Experts of a small language model.
Size: 13 layers, width 448, vocabulary 31966, 102M parameters.
Experts: 48 experts in each of 6 layers, 144 SwiGLU neurons an expert, 2 picks a token, a softmax router.
Training: a variant of Adam for the experts, 483M tokens, 7345 steps.
Below are experts of layer 5 (counted from 0) of a mixture-of-experts language model. Rows are named gate (a neuron's input weights, with its number), up (a neuron's input weights, with its number), down (a neuron's output weights, with its number) and show model dimensions 0-111. Each number is 128 + 32 x the weight over its row's rms, rounded and kept within 0 to 255. Numbers have three digits each.
Before each expert's rows: "gets" lists some tokens that make up at least twice as much of what it gets as of all text. This comes from a sample of Wikipedia text that the model never trained on. Tokens count by the router's weight.

# expert 39
gets: "\n", ":", " as", " for", " is", " The"
gate0:182085110167201133138127116059132160083149177178144117124155118155144106134144188145126100135091092126161102118141144084049079081158120135144149108094119157212128093151138123169095111150129094089111158155146149101170154151129145221109086096140124188119098070136088071137116101101140127127092096151115170121176142122109102137124131141152
up0:128185113103069108120059140121141123123093114118163099064096154100130128101127108099145143146090193112212145138120180166110189167117187078153140132161097119061081118185135127110182135142160106147165124112096102145132114133058119133104072146095126110092146143140151152136153151180081096114140080125183054135116111138118171108143114183120
down0:136119096165051110080071153078083194157072109144132076120143144143142087143132129154119098087135114164122157126109132181163141125125139173141135130158096143137131129177164153122085121090126114105182082080110104157168127186103109132076094097136144083125147118053120175109156167126097123107092086119171145095137162162091161123133134084154
gate1:135153145084169079088140133171144100154186159150143167143173133124150142079098100104121079075151121110107174118084077091129110142079166143125105220203179170159140145144122164118114135132102109115091076113130143043205155134196087105096121065131148104119151157118091145140084080150078137049048142122164162147073142092184081188098142089099
up1:144123116121128162156158149101128099143186121097142131128167162170097092135151104200079110103122110187066116130115146197160139125205125109075117089156156075120110116093095125096152174200160136104190123169104135148094136163167130183146117172133131196125123124166194118154200159103155072113165175140124102082139149146067157139111151125118
down1:101135084091181122112132107155147130137070116149081166189117120100127114089156155111163116158095093142202098108141119112099192051133175145107150117071177116162212145071158107084122058121170137178110173110176146096185112134153147157110095112084100044101125131121129137121162107099157112106126141168104085119143118120128111089108102102129
gate2:136123130126090019130173103138120155129123112095073136120224081150096099123190152078124135120144132150111149192138147103120124056211089177087125131153126166124101139138159038142060112115094109082132084088125085101144115117117132185171118096156149106115114147166097114127148205129190132150182101136048141155109148098147129086106137108143
up2:100135113143146151116120114153112111117060100158115108125077149136130167168151193097119115156155133122132046127132169122182155167122131131116119095092139132068166176118101116095161144123173131067137168168151166180118074134190132134092102157108099110057113139120114103095136129089063167113092130107124135115078097145076153118162133098161
down2:139089204123132130084163161146081125114137154095139168124082105079172098096150098061118121130126083141098140177135123097164133149127092136138158148102116078138155178173131175119130083130128101127134083153115135071119117140121138100135175157135173178177161132110146092125119184116139145059168160126148145147079140167148192167098129041123
gate3:122129136135110097148093137147120093177149089142194152107130123073170134159117180129137147172124177134137101092072135120095156135197150116086081127174086134135158146139113163117104137164108100144123145129169094106090119114082148139077106100135131140175143160170078153128151133094154123111078166107082151180108162143170165178156107107179
up3:144152135108099078167145112142195193074092116081133112147195126050115185125128062139176170135075051119113096116142115125115203130108119153179142144097123138149122098172160109101083087114135098117182165136048170173112104139135107132089180143145131081114136143099115067082046170122117126158145148206159089124079118133095066166096105088181
down3:084103127071101079069083157072159133082156157079161136136107112082162156180073090048147183163102125110144143145180135106119104137060105080091081089108111127209167119158183138103091128114167074124115136210126146122177172071157185093152106106118141153128148114106124192153153143154135084164122127133151174204162170120144129124177137127087
gate4:113167126148131152096168151139109158117142106102116151161199145149168179105123101152088161162107125089147205060124083146100066129105102165133137125099098085198166110107106112090102113143131106142120130103142126072188174122055114095121105128101150089138082140147101164124165165115172152143088118158145146144180060133136103168101138142170
up4:118097099149106138136132142083131098101111149150164124089101188090137093158154127090108148110219166138069100150142125043142163080163175067083171082132160102121158111110110150121114123125129176156071155161092164159088114118154141133094140106133070144164107115127135151104099107103092100148161166134134110121115143081196086157158065192137
down4:139224152084146106178146138168137146149150150122042182104138124079119130144091177109108083112107173122143118115097115144131114158118131065158187110113182148177106086140133128135107146109130154154155168192148127170186127111170092124164169133166110066102109145135205155177107089066074140101109161131080118146125106105138103161128095150103
gate5:187099124177119088086082140114174113090108110141125149146073157118148188117137149156102106119127104089120122142121065093144133083151061149072142107109156154124209149044152229125205078163103135124117117116116156204128148163142118114104130103119117158135132098103098175196157132175122082155102133148159132124114096096145109130138138111136
up5:156097166135129116138107083118110108128184146120143113115149142118146163145114160056149122127107117125149179104193115145095133152154128172113132098146116186133094134118118130157116171130118182117135123196160107109136078146087124205165134166075157158180140136126132046146080131135154091128151151127140145099115138177108114106124135163111
down5:119130106133120109153144153093170192112130047166130152098098186119110149133088178115087133075157126086111106188141157159082108106116131134073133125147193092074148150091065131103178118141121156124103171105204174101122126112106117108154180158231215225088136135210114159137111183157212099122103070177163141158187055140106190131098106162089
gate6:214153097101130171147092136133140130151150134123150104173035103064114059128089113171114136103137146166152140140150143057121172104091181136151108099146135132160127139174151164141130154132116152114106170191216206106124101134096137105121143060112094123141126092113079149052121143093153149165123109148173181174078117109119151122153120161100
up6:139119127100136069117121110076111121119116118128041089123109178168101154101088185102121083169149149122124142087118080207172073081140118096100125116139124093138118061144157127123147146140121125093107125154131139094138139114098162125121158075105187158091122133138161077174104127160134074141093168100075112158068117151136129126084104084180
down6:169165132169152131168152161195102072194127169111165177102187151162120087110151075127093105097117125156127096071113157078199107140147108094184152088105085168135135153136091135099113085169096134117135060093052072086120115178136161171117142105143135061115046139087126102113097159138163127139149117123077130124079087072116127192082151157142
gate7:103186119135129063074141136192097116089131144131133144098097168151152102133160190151152075158126153115109068140097104063094122158157109173147117138094146118165079165125108052101086156077137137121118150109140125077182125117135116174145135125100131170116086123125153117175154100105179117110148051115119144148159129113125084098123114149118
up7:111142118092120130141133107156146142139121086104162116082163155103151197154098132109149165140121147155112127131147118160160101090128126067138127087188171198084116081156164154163127102176156124170148130133136174151112150189106112121131077139152078092165192154110125172176089122133132202105129130099132138159116109145118148132146115097135
down7:118186075126154162120075205151102140093089131129131147118068124107123067188101184136156173138165064119153104147075154126157131064105169107155141132117082172095155094066119120078155156142163089143060142152102169100142155113124116153117162083189098131153103091155107135088144168140154107125139123121080126110129186151087116166143121150126
gate8:167141112143124130111131155103087145093142119139116116142133153116112104112107111099172092080137096076165138093141162114119163097118183199134107164149129133062171093125133193155103133079135101136182149125148120146134163100118068135138121126094077146207105085094094180145189145166176130101109145130153084134128068105097148157171145110164
up8:086081172135161134171154099167127113161117085114058110129150053171155134085151121162082125187188073129072116187103142138144117143092119079172135140090169105125155147119110098178145138072139141126090126064138152126112179142164171144105130126162104112067168135126138109161105158156128103154138141107129127114132145149126060151134178057077
down8:193105145141183118100055123149123175141177116151117121108145140187120117100145094086094135135163150151124137124092134157129112117175146105094129148149149098140111145134080151160196079142121154115116156193084087093108118117076152153127133111092167124034174174084081137144092055091143100132139123124140107130111163148078132110122062130148
gate9:147124157121099138153126159171180158092109121078136167158129056145187137123139108143110074111110114157113121112156094089143074135170133159122155097128115184112133125081121166098116073151159137142179176100103117095105195035127106112156166126112182163131129095199091150183148029169137142128117129147054138064099142108118083115083158115105
up9:093098127114133142123101124118125147117127151129129165149130084141181106134151120119171100117133130108132091152084176073109092143110142109113155125135066108134121091091177144054111100167123089167152088130079149104091151091174137064133156161150176091148195144167149107167143067106095115128077135131130102059092139097068162177104155120119
down9:095106104124146108095127124139143119102149150124186105133167210124094129168094098107089154146153103092090111134166090138078071109170167110117022162124106135068117153154130126081155097162066168169101108121143116191073149110143151065089124177102132109188135095145132110136151149160209163149123133128160127100154127151153141129113122087165
gate10:127152123103118137149119181134182170150124166131122151185120120064113073154186077111090118081118105112128093129079139096174097098107108107109132114129143133107186153110116137144099088156093093101133133126075157134094094100085119145129111176098128160157173135183105170137104174138106136150167173131098109118061134123093143079191179128098
up10:077144108129078095124150076124096120092116150080157136186104133179093110133142118191095155142184095109149148128159105126057195144064132196128159167116151172093067098154148140167162211166213110114164117045152152118159142151116137141091160168125149108136113118128188107139133100121049118124153172122124168113116126096208123124068133097104
down10:171133132104144163150133037131158158078163204101056183088136166071089084100165119055190146136172120112110119093135096119093127147108092111098189130067074102176082160106175085147099140141176127185072141075101102129105132159141114137130153171127083101175091125132118143121057125137161109173167107109123131094102155115165158085145106105137
gate11:130139136048103106107164090101133103153073158090202158143153153136090132172145148104148149158131103119128163101091136066170169130163078150168118156189085139142107107157083141119096099113175103103136116124129126107096095134154110125054163142118168162124129134107152192118164117111146126138096098130187155181140185110101134136110095089090
up11:127119117113170131124053074182106088106152115054107132106161113159077109063115107134143171132179120140115105143145107151094129164071119126104133061120168149130172160096185099111176174150106133141169121136122142127164106155130151112127159108104161089137180114161127118155081113142183114179144130135117083102092127147142135141102141169072
down11:138154125136121142093160110145164082079198137168185154121057115123153135148058112182129112144146156151123175087084120165080118085070096106112143126159109121215148166107150090146147074104095187131129153046110140109104126175105125098175050174078101138128092127121115108137095126152098121094134094099074142105140124169179091102189123081133
gate12:194140091069138094128129166094176130124124088125129134104094160126145109137163099091174114142107190083158085140153153136087124149110174088112123098137067098142174142107149090092144130142090063116083124132117151170105124163128137157105092126112071148101119072125056099139113157181108084151138143130176130145113105098098047124183085117152
up12:150169071149157090114144153135128122203155139097091121085222143125099115147177145137123086072121094196166089171138145146148111137146098151084141087128123181129131077158157120132089092148137156115140108074081138178068141154083137136189141178111115152089075131157119105113077099098089125112054167172150149120151122129143151182156170130191
down12:114150150106174127122128195166110144157120124126168147113117159127128106103152154096150087117109136092146095137138080064154120205176123098117125131118174081097108128143141184114177128068132116113136092159128114045133138069132106108160136106137110198125165081152144117170048122084157150106142098121147112111094136137069105062112126056096

# expert 9
gets: "\n", "| ", "|", "'", "\"", " C"
gate0:119113144142106158149163054172124139128063137196144093172159124130121133082104127160109131069107123154181134071141149084128114044103130103090167154156104096063149166062143144103152098059126143167110120148170121123166103090123113123112142093169082140187102145080130123148164144158157113126151126088184125125121146075088116106110127094113
up0:179183159065123152121107102089086132113093198100181148134194122170184091145113111065141118160107064184156127055106148135098050092123103162100141109154128130129096134169159103099124139177157181149168170187155130098116172131144081136089115132157174117168144159157123116184125094139139101102165135112115131156071094112146141128115129130119
down0:151081152122125080129116203153132150135141142139133180137100144118127119126204160116139137120111147126137150111128174110142186087134115170140118154134152093084149156162140151165069133055176145126101100144104141093084101168147164145156138173120096152180122164136109156121075143149093102140122124090109113048111130133137081134146149145159
gate1:124120161131133106063119107167140177108167104168124138178143206096134116090053129109092088173080130129143080170137105150118190043138144138107091123141060152142162141240116136094115146143146145137082125182144170126095135096128120170098151129148115145096110138131141153054117094001104066151163163096102146158095134121123150130076061155154
up1:106168201117116119153127139166106132069134118103148098163173121155123122116145083117127152132180106156138074115129188114164138165105123129154029137132156079157094156214075137145145170137176137135151111094138125150144048199114121117100128132105110136067170098161090127066071172111146106122142104163124141119127145148087119110097149095110
down1:153144106111113095158133180130074122139104082147128152122084166125113124116172087125104154113194149132108126151081151074134095140165148132112186101075144130171094125101121136108165153121151148100180137172143135175186101102188116132149111130111124195145091123134100140133167114181124146164106154117101169079091143125099089123153118145129
gate2:151103090207154219164124143154116156124145146111157147137146186166095128161100163152104155124093152143112151123164126167102131173116124136072157111154153154160143084127116146122120105075120114147135164048106173100117100157157144143187131109086149180148105153168092189106083102092142088112186169140095174103087109142108113112152128135164
up2:136125136126136167128142083136094112109135109142145137139057135133116124212151148136120127103149084081101092122160131183120126116131137140181108177156116145128065161200171055078154152152119131145124190115164167098128185162118133187127166136104158118114123151126145060159157098159111186154186160118108154100104095151172095150108128153150
down2:153135106164126117144125131147139150107079097147146160123084115118112127105120106067106094057106162206119102093150136087143126130182141097093149143159074131132076119168149129149142082136087176104120132150128149145140078058163131181174151124134094129142111129155046077102106138154090081147149145176125129083115064117183119108143167164079
gate3:132091101079114087154099103127088090121053127105117101159141064121140105087122121152130142126142201163154138173143123117134155136110153157105098174123188067073092162154088105138169160175111086122152143107165162154144148132126102141128087084201089192132091155119128109151132125101090121086157155154176097207122093114130175163161118132076
up3:100133167148167059059138122126150135127141097120137105152089142125115171152114140107071179144074110122141148131077151120143135049094113196130074122157066132127086124130163120174133147115070092164127104143158130154163153176175093089163084145144122167206119090157127097159148072125083092156092112119099092120170114163086126147093140091143
down3:114098183159182159159144127102116190145060144126152081165094128134088241129152106084133095119151126084204183177108098090135073157067132080169132165128099144094124163105163162089108156120143072134091111145120100150162069057142088167133169104163105123195143133190113150207123105088128130145127181105128100100142072147091132145140150102157
gate4:128127121179163119106105126096155107110170125119118176144113125122117137102119163203176125146105151075154074112106196152158175113116126169094095085065041109127133176114131087109153128066168070152196127130121102104146083096104152114104118100100117172122113164131134108110072128118136117135106128128165157217138118131157172101157122129176
up4:160101170140122114098127134121133174149148130198165126099118139083076072091115109087133164100175144123158143115079150100146194121153133105133133171166162175108135114077097151146097145164093124102104060115166080136129131133129141141122143060150110120194133110106116148106158074116106157121131104148143144138118134105205110141121205105122
down4:067155092164102143153168097097163143082169104114134142120172168170096077110049179144144128145084076129114086070169108106152123069142123133132159134106137143074144103072161112124062123131164066128162185134131168125126175129114131147139100154170146119131108127104127150113182160077095083162146113116154132150112064168105135131116120139131
gate5:135162125112106144104130100094095099090055096133109111175114095100154154086130120112123094104115185167139097129117129132116111120066144190117133182161065124209166095093072159116182105125102136139173132177139148143193079114101126125164109120146161146105205134082137106107102131110110122087113132150147158180102114148124111144110128138131
up5:107163094180122152106155079118105098117107117106147111155173127138100146098102162109094127159109130221139126124106150104122069107117142172103135088128117079121161123102093196170198123118090143094121164195110128131119109089138122103159136109149090071187090122153146168106147148105159133146082137167145140150128134114118149171109143091154
down5:117160132160131161124122115127132141143101104113126109126077127073096151079135095100125093117132105147172121115127150118148082112109109171113129097135119100125126147110144133083159115130108144198168092184141108093096065115146130136133139145156157117146130058165085145116129174191140066118062130164137117161119150203146133215102167118113
gate6:158123100129109202072112086099117141152128096154079109174138118134103084119056127027134106079143157168181160119099185119167149125130133143167169097165064084097161118060135103106104183095182094195128116185118141198161114102145086103082129086117129139195119159086095182118079150151067123144171107133143114157176115127095134105076094107141
up6:110151093121139121117146126168094118106093121129132112091175079100130117126176104159104138052154116150098101100113116068138160180130121116105102200145154072168111129146178096145167071121162121075103126063120098140113140140114118158157144154179134123111178139088168148131147165089122138131118138131131074152119133157094086124143223124139
down6:084165111140107081178097155140144134124143055134079121091159150124155160116116158129125116143130093103118154092152157122132109132106126072082188114130160121080133082105147172105153089158154116124114125056072124120108102139132101103177103137155138101114129130136115130144083149155119144200099143099096176152105118103091139149111087178167
gate7:112140129079095201184112099135122121133100059071123101101095141153117091094143110119144123138135123122135132097209194070094124149073155127098120112172156125093148115079067148096124135068173142125133185110218125082127088103121132133088166084054161143123087123109173090162142117166128154092196098158108176146101128099121190099151082135172
up7:170139148195091138086113163147119109157159128157114172124110131101159174180126086127149117112128094043167139130113085149115132066165113115117127141091093117121163093163129136105113134180123089154107095168058067158142125147124086160170080147122154199144154140130116164128057159060108132185084137095110103129154184151132116150159167133123
down7:094166105172221176168185132115099068058111086144113130125085137137130189086140174130159115080130086161149144154137116127134121116152048131170115110086116138121139102134085141091186142173079111116115099119117163115117126141129087114113138164170090148121092086203139097118128162143153142077170154127098149103188101136115072161137122077081
gate8:146138115106130140155151146138101151132070149060118114144088106151074134072148130116140134141113150170092154118147110069108149200103138135086121104109143089103136150012115123117171138106161136102103169119168137077157100078130108103087130116150115095100107142111171124142125082142177129079166165160189151126124129130098171098097056150161
up8:154103143100139142156111162115138124115146067162151133047089119146109169144116180106139163149119094135123111159161143079085147163113136082057080125119130122086129134128139133128068134044145137103105119105181135080120085154144153149133150125034145072118102153170153114108114140146137130102206071144112141158116107087105186105115084139150
down8:143107185095093104144096148137152138189161117104146063106186098159126151110098078112104148171104134089119174137073150109116058164155201071071154146166106114100117142071190096150090135093157103102127163129158070104187089061126155173159123058135125080132147141107086123171147110142097135159118125133159083146071105139105173129175135135147
gate9:129201159134066121138139110146162130161123110109136084149105131179123069139091127116139136108092097113142129124116092136136127173051127139098145159191125099119099143096125178120097181171193119159132161166144164142110120133127121128073122092118159159105197133111133186132112130165104125070132137093125101145112137086089164106143171188140
up9:149152166111139075119150098142113135096146091161176158189134105127168096146162116070160148162068108077132127146141166107121159171128138133163114141104203134147141105200190208086152079202134139104136170185118105136079133152124150147076102099182143179084131133146121118115054117194069135096116131117117074113124158097108160129155148138123
down9:137156148078145143153129126171162145109187090127118074104071127109058121086106151163122130136104093127107179143185122145123142107132136127112101050130099127145184130097121121138152106153181140107174102169195143080132129096104156099132144131105130107132123089118160072105119140153100114157076134142184079131202180190084136228136160108099
gate10:107109071128089142139132123153163079144169127139198130105128185202123140131128115124128121095103102152162111120081119186122056048106100159161123072124181139108124115126229107134110134108086148147149149111066102126091129204116124097160160097091104158152080128140115140146144062126114157147121160160152167161143092089161116130130062139116
up10:161178090123137143139097083088083158147083107119135137136137091146108097106141157155126184155143097151082155076135125143105114164155100198133161140149096087144147109080145083097141134113135109122087086081115130105117040059094105133116129179113106162162093145146146095103171090217152128106161089062105141155122077110121146114115059106179
down10:147115175093105157106156137186115193124098084188083179167085082125122162114158130098147131159150169132169151144188098081120126148118155142070061094107124132098113129099150079131105126094093148047151125123140140177130151185139220087141144187108095143172097125165097151137115111097133161111142143087107119096100076133113093138125127122136
gate11:134143093193133184128090107153116140095055150145157142112101100165142108173114141120141106151176080091131131087156163162088122153196137130137096083094209114105151085136140088137072096084103158105038144131145148096131112147152166170095122139170152091091095141123125113100176112137125143157217104135113129174090162112095080078110060133128
up11:156090108099123050137111152126113095117164173157167132133167105132114071125176097074117192122098192144076159161086110090175093107109125086169110077170074114146160109094180168097178202139103110140154068099095110133102199147119124117187142103161137124112100112094097155111147153174067131146112165121116106101109097159117122183118210131164
down11:159160098126166111136126142082150146170147116147147094159102198077094163129122089076119142120106101164119142124143094138147170105139144098108159111101167147156139167131160124115121085080169129143123145140163100115132123108100058115191139166103162159100166171139134120131117165123106061147116137149144125173090200117131102111083128255059
gate12:170077118115101107109176174189128158167152184128143103152115163139163123066073161206144132138110136139165129142155136180093092163120120162073104140143125115090145123131076180123125069146145145106124132129091113138149109099109165088115120148140104129228189090143165167109153129183209147151120094108118145097194190092117138133115148143154
up12:151090153153103127073102154180156109143111120169121109171099198137155169117135188157141168189113110094043144147112158153075096124125117157106091073104088129107164149164112122127122055126123173119115157074173114144151106136142145120131177114168107112134159094128146157109091104138131119167150137138195113125162147143122139149179101175105
down12:152127135131130145149164180117132157083203171132084146049124130101107131180081108119058141082111066120120137079142081138155080124129125110164108112120142099137184108157125125121099162162118142124119133120103108077101161130090093148106107074137113154122121135153092119130144132089142111130101167121126130134164112159160149103103158098099

# expert 15
gets: " |", "'s", " |  |", ")", "a", " | "
gate0:162110184099088088163135090163150114154154169154123103060062143145085132189124154120120165111139165154154167131173120126161116104135133114141053121146111157094189132090144101142096199084166118139087110101127185136112106110127153102130122122147129149104131140077096120077122142135089088169159143114127130117190144044167115176138056100159
up0:106125128184116157087115086159062089156124146076084127188107059120145086079140092107108134136160033119144120121134159154112175156095114119139162151079152115162154152124143132148107118181153106168170139130153080076119172085139127165156135133125100099110159089151160101120142110157149125143099110130101156122162121096094076153141121182089
down0:097091108154186143110129149117176155105152180147140100099119103093212104143183155180147197136111117118131109122097090170090148115077133092091126134115121129130125164125053106147076077112101167137121099069133144200075068099192133195113154168136139117142097049104085125070154166154134127153161153144134116151088130161065187170131101115084
gate1:083089092135148165156130202143107152137132121123109103083134094140069155125130133149128128106135166066165156142177126126075124112102126172144169119117208168191153121076144121055144145149122159133142112137082150110168074135138124186070126140137143134153186109149159128108095157161186154122157110117137152067122206052139102133103109163145
up1:091140180132074105102111141111126108135143150092129139120102125182109116115114095134124149170192129153125132149080132114168160131132134166141073125101073211147070152197144115127150088147112107109111104119100075071047175205163093082144169207094185137171166104179111080134127148157174126146131136101151130175117068152170100071104064167123
down1:084151122078079121176126137125138126089137104103141116107100071112094092172162148104146073156161167128139164178126128194186102092164130140141128166167148105145153120117133105059088108131125105067151152164100125114155091113124070101175097102120080170137122098119133103157082121131192069113127113099160098146183086115163132130073128114155
gate2:127155118067107120150161066090097172091075123096131130120128098078085142061172163123109127083106128123148100095184150067126138133131130129121189133106152108122176136107133142117197086121138085110161109145130131105082124086185077125070113097138140154097186162136153112119133075137157096184136201134136130073077120159088121142137123091162
up2:107041098154167154094078188156155094133139124139111166076132157107158110167135176165174126161110142171129150089106155152129089095190105173183136155136167151130063096125106121126085147098147110149044107107064097124139160186115089146183109143176125121157090079102173138204118141170081122124072125106088109136175124105164206108152165112056
down2:130116169121133168133155125152112115080121154097102095045160138138171067132098045124118150183074157158176140139121151179085152097167145151128123122133147142172143148124190121096151142148158084152158143153139085152116126146160139139112140095146109109115145094175190094117136121117085124151170153081134125133124091172129134067083111158103
gate3:120139083121177093128114131157145149132116130146140138102099184124139066122140124111159145164114146205100080098157115194133115135112143156135173088173130190123138130115124162166106148191137141148118185161101091145120101137106119114118118151149123117126120133113192078176203077112133180110156107149129163042207119069132088100080127110115
up3:156149074118102114106170132098137098129146112146140092111089183165106190150174175120174188124079099145136140216097058108161153148127175122112180151133165150124092126113074143093055131106162148126077146147098145155091167135143130077151106149135103178167115135125179140129166051141139174096132121097117095136099173131107128189073196115124
down3:154100130107095088112106153217079117161128058102182148152115078119143185232198145133131132136161126117059054178113075102153179111105121172109073161130146131166114146144141129158081092157147146072085136156108188137132130091130190126106122122103134138107104191115118168142118151116136216118170130123144064137165164145096135110133136132081
gate4:101160141107106107114110120150109161095078115132137093131172177078078103118122103183088104121075060159135109064152113196183143113102106144100145170103120128101133097144156095095058157155108084160115085141154167068166173075041099156115083138086120134127140110119156102103172160135137193143166107075155140089097153145160079106128084043130
up4:179120150154130160137137083157114120114187069158118177138140105208177114158194129131153137122148140117183075115143115180102131065131076131125100132145108171153098170150088189157124123102135127145116152122142103127128173168160049145217138110142125121182128057112068154112187094113070102132136135151152133089225088130108151125116054075123
down4:112095144126081161101095104150175097173109111063145108091100134146101107150145132063126122131144152130127138166110157186179098109117157074164151143148123113112133108164101073167117111119145015045158000139158132121092109138129053110134164118144128116100164115072094112133141108135104055108103091140104142097099213118162151162210127095108
gate5:098083085110159138145148126160187084123107161177147138070146157123141150134134131100143116157147131131099181140153130110045143126129129051123129110130166112114157096057097109121099139102111083103066105100173138140097126156164137147113182129107145081126178102170121148163070134061140139182153120117104127111098163153096086123151060160189
up5:155174095179156136112117205098121148073152119127134136087158126124135069144089189076096149141083112152172148138101151133108142103120155061161148093087135127086170081123176145085098127088126109141121146172106173139173154176121185131132127072192152109212120130086156118163114150084193088107108138154224082123159177155106103124125108208146
down5:132121109111124131178141083147116073164140121187163141151085160178084081155135067115104090154103086118057123106115107125122135100152140108102132111158136153118181151088141138173148105184148181172099077107195179120116100128120139107103160085168098101106127113165124204117097122116173067139108117137149132109097153148131062099121169133124
gate6:071092110176158133148123215165138163150078087142089153083136134095092139189128173136192134117118150151083121131145191106150113064097147098106091069158092095117101125133145126066128136086106118113053097101151086085101136163106250152143105140116120141148142177121176102180174079159110089120096127136083185101111128116148133165196153084169
up6:139104129157138135131177172155152088116139102082132170080173149179164126148215129127101138151110208133144130093139121094161139133166152112115147192159118100112114089118120101069037132113132158157121115134114132145169113165154119166168132137128139158081124103128177107161192172125096088153045126119137077147102131153120174173154169137074
down6:110092129107181080180127141106105142132172064060110128156146199162117152076118086116123204165082124150137117143112047143066075150135078110083142122127090153156173125118135093117119165139160170173100117161187089165172088144179098137068098090100185087121165118104144132151082117151125142171118133204128108154152099159114170133098178151131
gate7:160158091177117130128114143144176107084131096116143111147103096158137105115084126204205126100097146091105159118198103094134107173088080116163184130134115143128131132162119172146149149116114077057163132123216128095082119161088113121185109070087107155137158080133171052140128098125093065104183120123132156126152145097165062139120120120069
up7:147103174198104129065141106114131148087125108165165125147091157137084126151162166097217132113109168097093141180148150165112148132110093125103121144142024069146184089123128072078093137084095211101143072148148130140083156113125142174090119125085134125087091146112144069084072154142116136106085063103132127120145122087149084110098121133126
down7:131105172112157134148129123138139132137166100108144084122125092138149134140178091085235097086106104183089066135132127130085129079054161141146098096184161161145101114085169189131071121103151153130064029103111149140097110103085154070110154171099118144122150140201053121145079092118143166103148151123094121131142074164117122141112105090153
gate8:109129081102084197138145105133086146153155143148142218116094065111178130126136135070144137096148134150171068095154117070103070195175167143132116170161153162087131101090119121131149115140147143104107140103125139140109114170138148156089093087120130185174186148145136125064173161131188143099165099171063141121171093098108176078136162109115
up8:091114124061148105133169146126079161121131126119155133156075127082134197135157196147169107135134195192097136134131176097132089171102086076117151101160156144109129161120106126094174101126132157101114090101083237106107141128135113141132171118177107173121138186183182070098104166131178104140092155082086093105165110102163186115133161070109
down8:159104084140064148125120074113153147108131135084087139212154127115107135058159087078149135108073102133162165163151187162110165183130117141114097057201170131071148125104120140118107124071112129139159130142165141162108117175147127160117112071127077148110104171216126112167121116165147102170157154129145125157097052117180122146152161153130
gate9:105100115182202129136118090168086151140136153161157173160155069069186073184126130105134107169074086144122110122110117117127102117166133178162131089153068083147145106132073121146096133171128131114179091218156112141185176148165091087142151095100121165162121129130132141172142145139180139130169176173085139105151153102133121111083095147127
up9:064103147155163171175109101138139162141127160097132118188147110167204051204136113099162124116093117124158176110100104119141105118131122149140118131125096110155172183164119098152078101142145151138130097167131127138148160124119051122162142087109056120109144162115140131156151158132161160102117176157149132125104125168102171076110134134110
down9:137101150112117177152145147206173186105054127075157089088078096122075115121147149189186110117080100134170155121125149171122099124151137150095084098142068103122123101120127124097104128129087167161142152086091142123143106147123151114114156153087098093145127134179154158127126133069082158123118149119139133142133108130051136144068133098105
gate10:144164191124199093173151175137117096165147095095110188075078213119107091184181127167140069133100116173144138122058162080097123124112139094132143139110097125110098094117112115106073116126115127151174128126135104136153092107146145138098060131169113167100148113146106129152127151095127088099069183102082150102138168188138118126121103176191
up10:148171119120145089144153142132168108155180181119130115146118103087110088160186121072147102111091134136117196094075118122093078104152171125179195108147111118099114130116109093158086056140116121151126137150178118123153094118106172144134092094152099061152160108133101142145100107149114116112141153091148140207118141180155131106124195161128
down10:126161146160134051129106147125075066186150109142182128113151148155124174126110129142096087082117154151143143163125172135193052141143197078170171173108122089151149101111077146140112187154179107094148132191144130158111157183144071150069115086128121176107134147119160138163137136107116158116171083106168132177129154170097074135090121089163
gate11:146137175150175085152099109149073098130056118151132156147138141178121108068107162129134072096133166166106157134161121208150108168076147107086136134134097134120176082149091112141153144131168114086130089157190154096132065138086137141156072127131139094121076149120146105116158173047118137202173127137159124112123113111154164086090146115123
up11:159160073129117158082151131113151092162166144108144073150126188095113112141120130157123127142186161112134133109146107091101137118146106108148113145150158172168157125182103143071135080131109106148082122082154145143156140133111131074148144122113141153161104141112095126133126142102075096114156128095134086100152172124126149149172121100146
down11:124121171093096146129111143112122091079173137126148108117097121093155101061140114109043133102100104148133160127144131117107112181145148143138142133123139079180155121208134096120076091065168125182122149167134082158156161158132096076102167151151133110129153088161159153149143098095137129159114185147118171085106107111146198117163148124131
gate12:130124147117067169191138162110103117144137133140113165163105097166198140122108128134135128118136097137168082087110118104081109141118099123172138133165107162072134124121115138103160133088130134136079111135102133156154117147082154094127160122082164160143130150102128089032125118129107111113102082114089142117127202095173150129153128118090
up12:107128112135118113156125138120135117127166127136135113128120062105127115109186153176108132120109110113070111161153073086137114130101104151114152196096166096140136174129133150147074129121141177190154084104175152084078165137129149090118122157129116154094147140117127136145124145236165205119142171146145127087151122127078067100160163125153
down12:127127105160090131138097127055150094123122090188109126103143126136125084112104189115118162064132189176137162057101123123098093096144166077168157169131148094131144128133049093156161175065198138098089100156132147153196121116145124121083126145115113118100127158117104139093125126138127148130114096112133172061096165153051192112123083029135